From a checkpoint of a small mixture-of-experts model trained on Wikipedia: vocabulary 2048.
Below are experts of layer 2 (counted from 0) of a mixture-of-experts language model. Rows are named router (the router's row for the expert), gate (a neuron's input weights, with its number), up (a neuron's input weights, with its number), down (a neuron's output weights, with its number) and show model dimensions 0-127. Each number is 500 + 25 x the weight over its row's rms, rounded and kept within 0 to 999. Numbers have three digits each.
Before each expert's rows: a language model's description of what the expert responds to; "mostly gets" lists some tokens that are sent to it at least half of the time. This comes from a sample of Wikipedia text that the model never trained on.

# expert 51
Description: Opening pieces of words such as Pro, em, Sec, cap, com in table headers and lists, plus decimal points in vote percentages and coordinates.
mostly gets: " Em", " Cap", " Sp", " Sm", " Com", " cap"
router:509488509517473512481495476458466549478446509541507484489539523530495508502461485469509513492490513514502515510494481468482486467518538484444519521431542565490497497495510506480509494480524534485553480501463516529498505517464500480499461500475510524462486529514557478484486514508497512530467495514464503474500493554495525505522491492483528521488534505498459514506490528463482551483475
gate1:546525517489492486490496479507466495587499485513552515474491505522465487474496491537510504480484499470517472543486514510527555451496458515482477521538510489470476502538517510533485528485545494514492509430497501512504487497495534444499501491534489491506500498506484483515491504523489511495499496499520530510494491449501495492506475463592465484498514492496469495521508538499535540507496
up1:499493513541483476515497515506531543490548480492481478480530443526453467522521549516511511521477492473514525488508477530547500514495474508519529484546501487453482502481469508513541504487474469475474501495493507529505495533487481503513517493526476526469533508491445504554448542475502526516499527504516470463482511509507484545508493489521537542452478510529460510518468485508507507520467
down1:457463505495480517445501512434516511532512503526512467507509486500509435489508488495515470515492476515499460495484516502470479505481503522546510536526459487484474489499492484536527540500457493525531486513493540505488510507537558467510507530469530511503501506519487493498500527488462535489516528440516479514547482490493521471531483490457479509543507510532508476524505453538534512471499

# expert 50
Description: The first two digits of four-digit years, such as 19 in 1931, 20 in 2013, 18 in 1890.
mostly gets: "20", " compet", "19", "18", " Afric", "17"
router:501452478509480527474476494500450560464466504537518486489499520551509508510464489457490489490479510502490508536446464498509474487537514532468510541451504528482490487539532522488517478488553511477510504544481499528515476506505492481449456476464529507495490499504520492497476541487513500507463474492500503485482509548496527460479479519493501522503532498482492472479496526494463557467497
gate1:475512491522535520474538511469539482497502530516510509442497465506510455471511469519505539531503491493496465476485493530475500489490481563574463522493521506524492520518540452502489463526492470511497497445492509479484495537503498523468517501502529472509534529466454519512524496497531524508506504494520507475550497535500537478523484505520466539503513469501524463503509468500455503505475
up1:521515556488457485525517507503532497506466479500505435484504507521461515496481489453495489499485483527478501524527512505520453488548489486485494507545495503495513486472453505494477470520514530491480557526521504518475500529507506468517511520426516496509500478503499545533497492434558516517538500497491492514499487461522514520508500500483486541490516495496550498487535557521478477468490
down1:494472483513557506511521516490442485526508488507502483506527507497489470563533567504508483475535517489495507521559493487525508504448500493490497479500498539538480501499499512499500501505464525489489499511516492508479499511471505493536484445537486509484498469489564531499478504465441489497530501501520483501450509504514468489512440477535504439458547495495461491522487507515517509506512

# expert 18
Description: Periods, paragraph-break periods and == heading markers closing sentences or sections, often before The, He, In.
mostly gets: "==", "\".", ".\"", ").", ").\n\n", ".\n\n"
router:525470492486462547522494519464470559491475524504482437490493501533488535522486494558465497527487510537486508556573495487520519506507499462494482499469507450483514499515475488498509494495494510521507495516503509512554522502525480449451507492501536504487488526465487484488522461518480514505537522484501477499534509468540471508510531504491500498466481509497549468488472502515526540474486
gate0:501468485514441481503516496495528466507507476519513519493540521491455469455526493488503496463479524519516486474500526515528470491494516498528501500511506481516510476480509496528491550544532530509483499504476492485533473477481513497506419567473527480500513514499543477501562494507524481516484538501524528542532518505443459483516491512505521506526475519467465492501515458490490477524464
up0:487455514497466492485491519518479542446527523503499514527487502455499454531507473475524514491498506466513514478474465520463502565444512499488509473506507526518527515461515503481534509537524555477512481473506481538500518479499466541521534519479449528550483475513495480548510529475503500499486518523504495509498510495477526524496489505528498497457499493503454489435502497476496517495455
down0:506473501448498488518496477493532520478535516548489514477520476499505498564452502515479485508490535477486502484489503534494520515475500468530493494500560494534485543460515521451454511494510522546519509473577497489472507458489537500530519467481477493511497553513505497465504522500482499481493510509545502502503514447486493502542517474487483523530467480483500469477486468502519470489537

# expert 0
Description: Hyphens starting list lines after headings or newlines, joining compounds and codes, plus word-initial d/D pieces like Delaware, djent.
mostly gets: " d", "-d", "-c", "-p", " D", "-f"
router:510444474508498453517530525471484534503494531497477513487495535529571471535470489523498451513494494508456492493506494503507524543533480545473557508517504450500465519532484521488456509473530536494532518497517538537504526497468468463531520522441490507509514495521521510497466516524512516502463540500489541497492487483514487501517460512497530528473497502484513488515496535491533488501503
gate0:519472479510526469494540486506511441480505504467522508484492519504466459514479488507489482477496500541497509500521531545502492508514470485469469503523492500534531522511476506506480487486566510504473543454490479525564539465469483483474488487510509470462510513461530484527490511461504472505497524523520500532505540499510483501488518510483511426550526507502485551483497534497537533530482
up0:500490497526569512473515507539495510524519473470508489498513460442514468491476474538539486535494533513497508475486491512473505501510483486502467516513559480481484457518513562494454481497470501521515504467514487493515494499506442509469499515541481505496475508483510512481541516476477504505512511507521495546528492495532490510500499519467568465503510503564503470494538500465502520511449
down0:512503507523500507480465511498505534523488479519540550501488534484468494506470486546474515463451483468537512474477505497452497504481538506491455509460470475485524507489521495493496507511474474529534558514500510509510478489506471518514514503458471507502489559500486523530485534533470458499474484506552469477524547510485519541476485519502512563460507504518540470500493505460479491492490

# expert 45
Description: Single capital or lowercase first-letter pieces starting a word, often names or codes in tables and lists, e.g. C of CS, W of Wing, M of Mexico.
mostly gets: " W", " c", " F", " T", " Se", " C"
router:505491502503478509478485492459466549483451517528509485481550532537507508499470493463514505492496512510492509504493496472481499465519532491437518534437547571489504503499513501476508489478517532489550480499461523525492502509460497488498458500475501524459490529512556478482499514509496496532471495509470501477503491551491525506520484485477531526488520508506452510519500529464476554480484
gate0:497492501502574541461487446518502469473514490495512463481482503487453467445479496495535478541485510509557502511530511493489497521444489552532510508501424528506508522487467504503481491524526497451505509510515475477500490525539494497482540492500471473532507453504495496528555492505493495481487504495474499472496470541502528515514523489460480515505520489513502507522534521485527483479515
up0:536465527494536495516507498514528502489478489482476517521500496508486550483543494496490541507524480503493502557533491459466482455531524541448476476497479487472542491498511490534459549494535505513504503494519477475523461465491474475494471468511476502488511508444557502501509521476513492529480448547523464469524496472509474487481503520479475491508501467537476542507517491459489508511505
down0:488489480529472527476473472496491517482484480546477533511489515502486556514518480492492527511519504500521507514507480484462474508493551544482534444497523511501541502527480485548473516475514501544456483477533494474525509473531498500483496537494485486504463532473528515539438515492521513509476485533466494471486522470482465484483525502513469517432456545504474539521503488509497520494489

# expert 1
Description: Two-digit number pieces, mostly 8–35, such as the final digits of years (20|04), table scores and stats like 4–8 or 27.28.
mostly gets: "28", "27", "24", "34", "25", "26"
router:507487503504476501476485486458463538486442514529506495483547521528500493501474496469510499489496503503491518513483491474478501457519533500435514524434547564480505494503505515480501478478525537490544492500459514532499504513460496495498472505473503510451493536507548473485502503512500514543465496502455502476504503549492521509522489489470534502484528497503450505502509528466477562475493
gate0:507511542499521439492496445501534523479496511525496497516499484504519463461498503488483559525499508482466522468466515470497499472462519494531514508536452480507503475498454487524535507460486510453499525485535494496523495475529533533535529513469496481546515471473476504517531537511486499458448505503486482509480488443514526489466509540522493516520513494505501480512493453491457513469502
up0:503540493529519515491504473530525474520486501475431497507521530467486476522517484503526518520506525560473529523499528520484406482497487513462453469497506542516482512480506471525502486495509513493513543494516513518488501523479524481501484484499509446509497487518496476480471506530503518479537485453509452492488508498460528491436465508511477507518479550497487505453531503480486525497491
down0:500506478532518482528541420521498466522492505489499517530512500520457475515491503507486499469488531542491436516511521451526476533515486499526495532500538504519480527521496476500529493484507458508495497483486475525467493496422522497518509521520491516491478462463530475456531521540515536496510501482523498456490505542503501459469502479479479481475541503514507511500541541498494510480534

# expert 60
Description: The words year, years, life, death, son, and inner pieces of names after J, H, Y, like Jon-ath-an, Himal-ay-as.
mostly gets: " mon", " Year", " years", " year", "ay", "istory"
router:545517507520468467524503464537522481521489472546517496479496475509523477545489510516495490475487516527481497482491519484464498460490431481489485517510512462517465489494483488516499489476467480485509499513480520494492465507545564504539527457505510500521504472486494522526529502487487541495518455517530507494525554547501509533481504553520482494514547513505492483468496460433516483506479
gate0:442522513523482500511468530469528489478503511501501513505474501490505483521507530520497488487482483504479520540524532512487550481499473513521481534518489476466519507522486514498475480471461470502459561461448498506465515502493500479529524494490494484482538493527487484495563509498495462517541507511537486447535486509494516548540535504514522527490466483521527559515506512553535516471502
up0:507457499483509511501483475538473506498478517480477519486485493474483474512511505544523554506492508519486462503538521436523474453500532470505520440469475488484494528450504529522534482494502505487531523499552481493530508522503487486486489480526511550483483515485497527463511494507523510538498515488469490481471479522504524449472536462530498490489538468523461516501471527458543531478483
down0:470545474510576502475496505474492513512515459500464490501549477483516505528534514487523535473468511484473453520490496464469491496499500513478495473495496521528511555501510527503488526531505492475498442457457480469451520508526515494558497479512482495455520502473511503494491506486474473506515441504517481512535506449503512517518510506494492538477536515464509502537525499476513499546487

# expert 39
Description: The determiner the/The, mostly after prepositions or at sentence start, e.g. in the city, The men's, plus This, It, these.
mostly gets: " The", "The", " This", " these"
router:480511505503470513475489495456469545490443543548526519479475502546500513500485486489536487521498499529471489523498486474487494503500535500486516506513536536474507493496506505448527490492530541485545494532503509551495506446455481458486486507493474563478510513502503474502469466506468542512485466516485505483493497540487519454471519466517514480502504493483449487484492536464528524465506
gate2:500472493482511569509501482461521507485542456500462511520485495488505496470471502553526469517556495504493483525486505477478474496497537499491533479534509491532526498453484490477460521478528499501527508507524503458544532454528483529531492511494459462468580496470496504472500508470517497512482487452494488494503462490518511534486512555510516481503523524521500490489475457506485510486509
up2:470502491504502514509463493492504483491506537504473519499462512485498518488511512505495537552510481535538470504510487475539460507502489524490486476525511485547498504490426481494499496497493472470477527505483477494496481522510487502477481503495513481531494495500470557495569509497512500545534513514487481505494524519489529498448513495488479516474402517543498463509525518451522484438529
down2:497475502523515520492491492524508480489500543529445531522483515471469493474502512483495512528486486498491445479487526492535498504503471506520493451530487468557499490516445462495500485490481455505517534455514470424502496528519495503489475503478520494511474491492483529487556479502539516505506540541520541487488554499534507526450503504504491529504454532525524495524518513496502476462522

# expert 24
Description: The word the and m/M word starts after prepositions, plus common adjectives and nouns like new, former, final, book, film.
mostly gets: " m", " book", " former", " new", " final", " main"
router:472522470512491498508487547436481528473461519517538506493518486519516464531473492499517481515566479532515497505480487491500534516504522495502523509543533510469464469507508525463474482498522510504529499509498537542513511462468504456466522468457469519472497507521502481502460445496488520468503483493466511482525516547492526485515486506490512468502517497504454468472493519452523527448491
gate0:487493475494537534539499450487530449495474481485475520568532509553512479476463499519516501490534521473453479483516497500461544522565510515505475521554510461514492498496492484463461514484474510504497501521483541496524528525525494482513510530522539470486489510492505498536486495493509493525459495524486518485476527517551527469494474533531492497492462489505489543505507482463508494482526
up0:501497500498470499548505489489458498526514533494539483460508551487484490505495482493502494502482469509500475521467522497444467543488500443471515505511502516504522456549506468541540493494463528536492484459510490543537458464495544509489471499509444478497507539508504549503525499496480519480517528494502533500527509475449497531518499488447475500516451529488509484479489502519488491482521
down0:511530531491491513483461539485463528515487479506516501508522552508488534532496497514490506507529531520521498511470472494539492466472506506483489500483503498524530530468487522434517458490555510502511484502504496443496540556482466502519502509489510512478485507485557444488470515502514531501496479470493470512491492531529487475547502518436480510516510457476493483491493449523496494514445

# expert 10
Description: Two-digit pieces completing years and numbers in lists, tables and discographies, such as 19'84', 20'13', 100.'00', and catalogue IDs.
mostly gets: " rem", " pass", " land", "90", " requ", "02"
router:497482508524473515480489478461463558482447524544503490484517517529504514506475480471506501489490514512482518527493478465483485468530521498452510534456527554480513497493520513471511491490517550481544485504472512555495501482455497469483458492485506525473489525499557466499478521510494521536454482506459513482487488551502521503494490490483525499490519506502458509495489544463493549472479
gate0:498517448497501518499516475518515509499496509473458481496492476532478484464541534494509528494538501508516451525510483490521514503482479497514490517501473490475474520512446532492511448524497489496527473445522494514502497525486534519525486498504522530513480529486483455511514513525483512499505470500571462531458469484514501518517525495537473492501433530538495554517470516477504432519479
up0:514471479478487497534523494518445524480503471513495518545510532504463468542462504522480486515484489500519511473441496525518476494464528509522493464484501485485493466482506461507528480572502508534499532493508497502525497498467470491497511503547487560507508495531475509478554531469502498485508561508458495487530495515493488486519458441484509496514533501488485512463521514551515527486500
down0:525510491506510503527504419463475508483503529471530511470510467488464508481509530509523529474494539454487543492528476493489472489454439504513507487516447500531474517506508525475514539481531495528467506524545528487509461482518525511511518483524481469462466495479512494512466483467529513456516495513474479498477509508543474515498501494488511548489501504498515452540536523519478490527520

# expert 59
Description: Initial letters or short opening pieces of a word, often capitals like L, H, P, F, Sup starting names, list entries, or terms.
mostly gets: " Br", " Con", " L", " Am", " Dr", " Tr"
router:501491505508476506484491487462463548483456515533501484490546525529501517499469496461515505500487517498500514512488480461469483469521533484443517532435540570491504510487506497474512492480516533499558479503468525520504495499462501480501463493485504533457486528514560474483489521512500502529468504509466505480506485560493522501522482484483523514483525504506452510510491537471485548484476
gate0:515516489534512524471500487516511452585523489502493507513532511513515464504511473534533489533509502477480504470523517499486525508504512513522468487468494512480491498467453516519459502532523508527520497500512503433494499499501501503512477493527511492477462481465458523503506464501507511572496514542515516497499453469520475506510531496491417504524482465524516488489517511551484550503517
up0:513497483483499456467479520510467494503532511504514506488513462495490481491498484482518467511520476528491510473484462494458516583520529511514502487500517511432454533459511469481510543529484510522537535507502455471474526514529483513463503528477503517470501519509476500479482513511502494469493524472489492547492503562482503519467501478511525549534469509483547494459472511517495494516543
down0:482500490476484496537512498490530532494575504550505494507496493478500487518505483494494480501533511518485484489493514495467559478478539470510513491495510506470520476464501519502444523536484495547539508520474464478497484485442487497500479496514526488511507489473462466485524512569525530518502545482505513506498465529488490470482553480480447525521488522501510527505474490563482491457492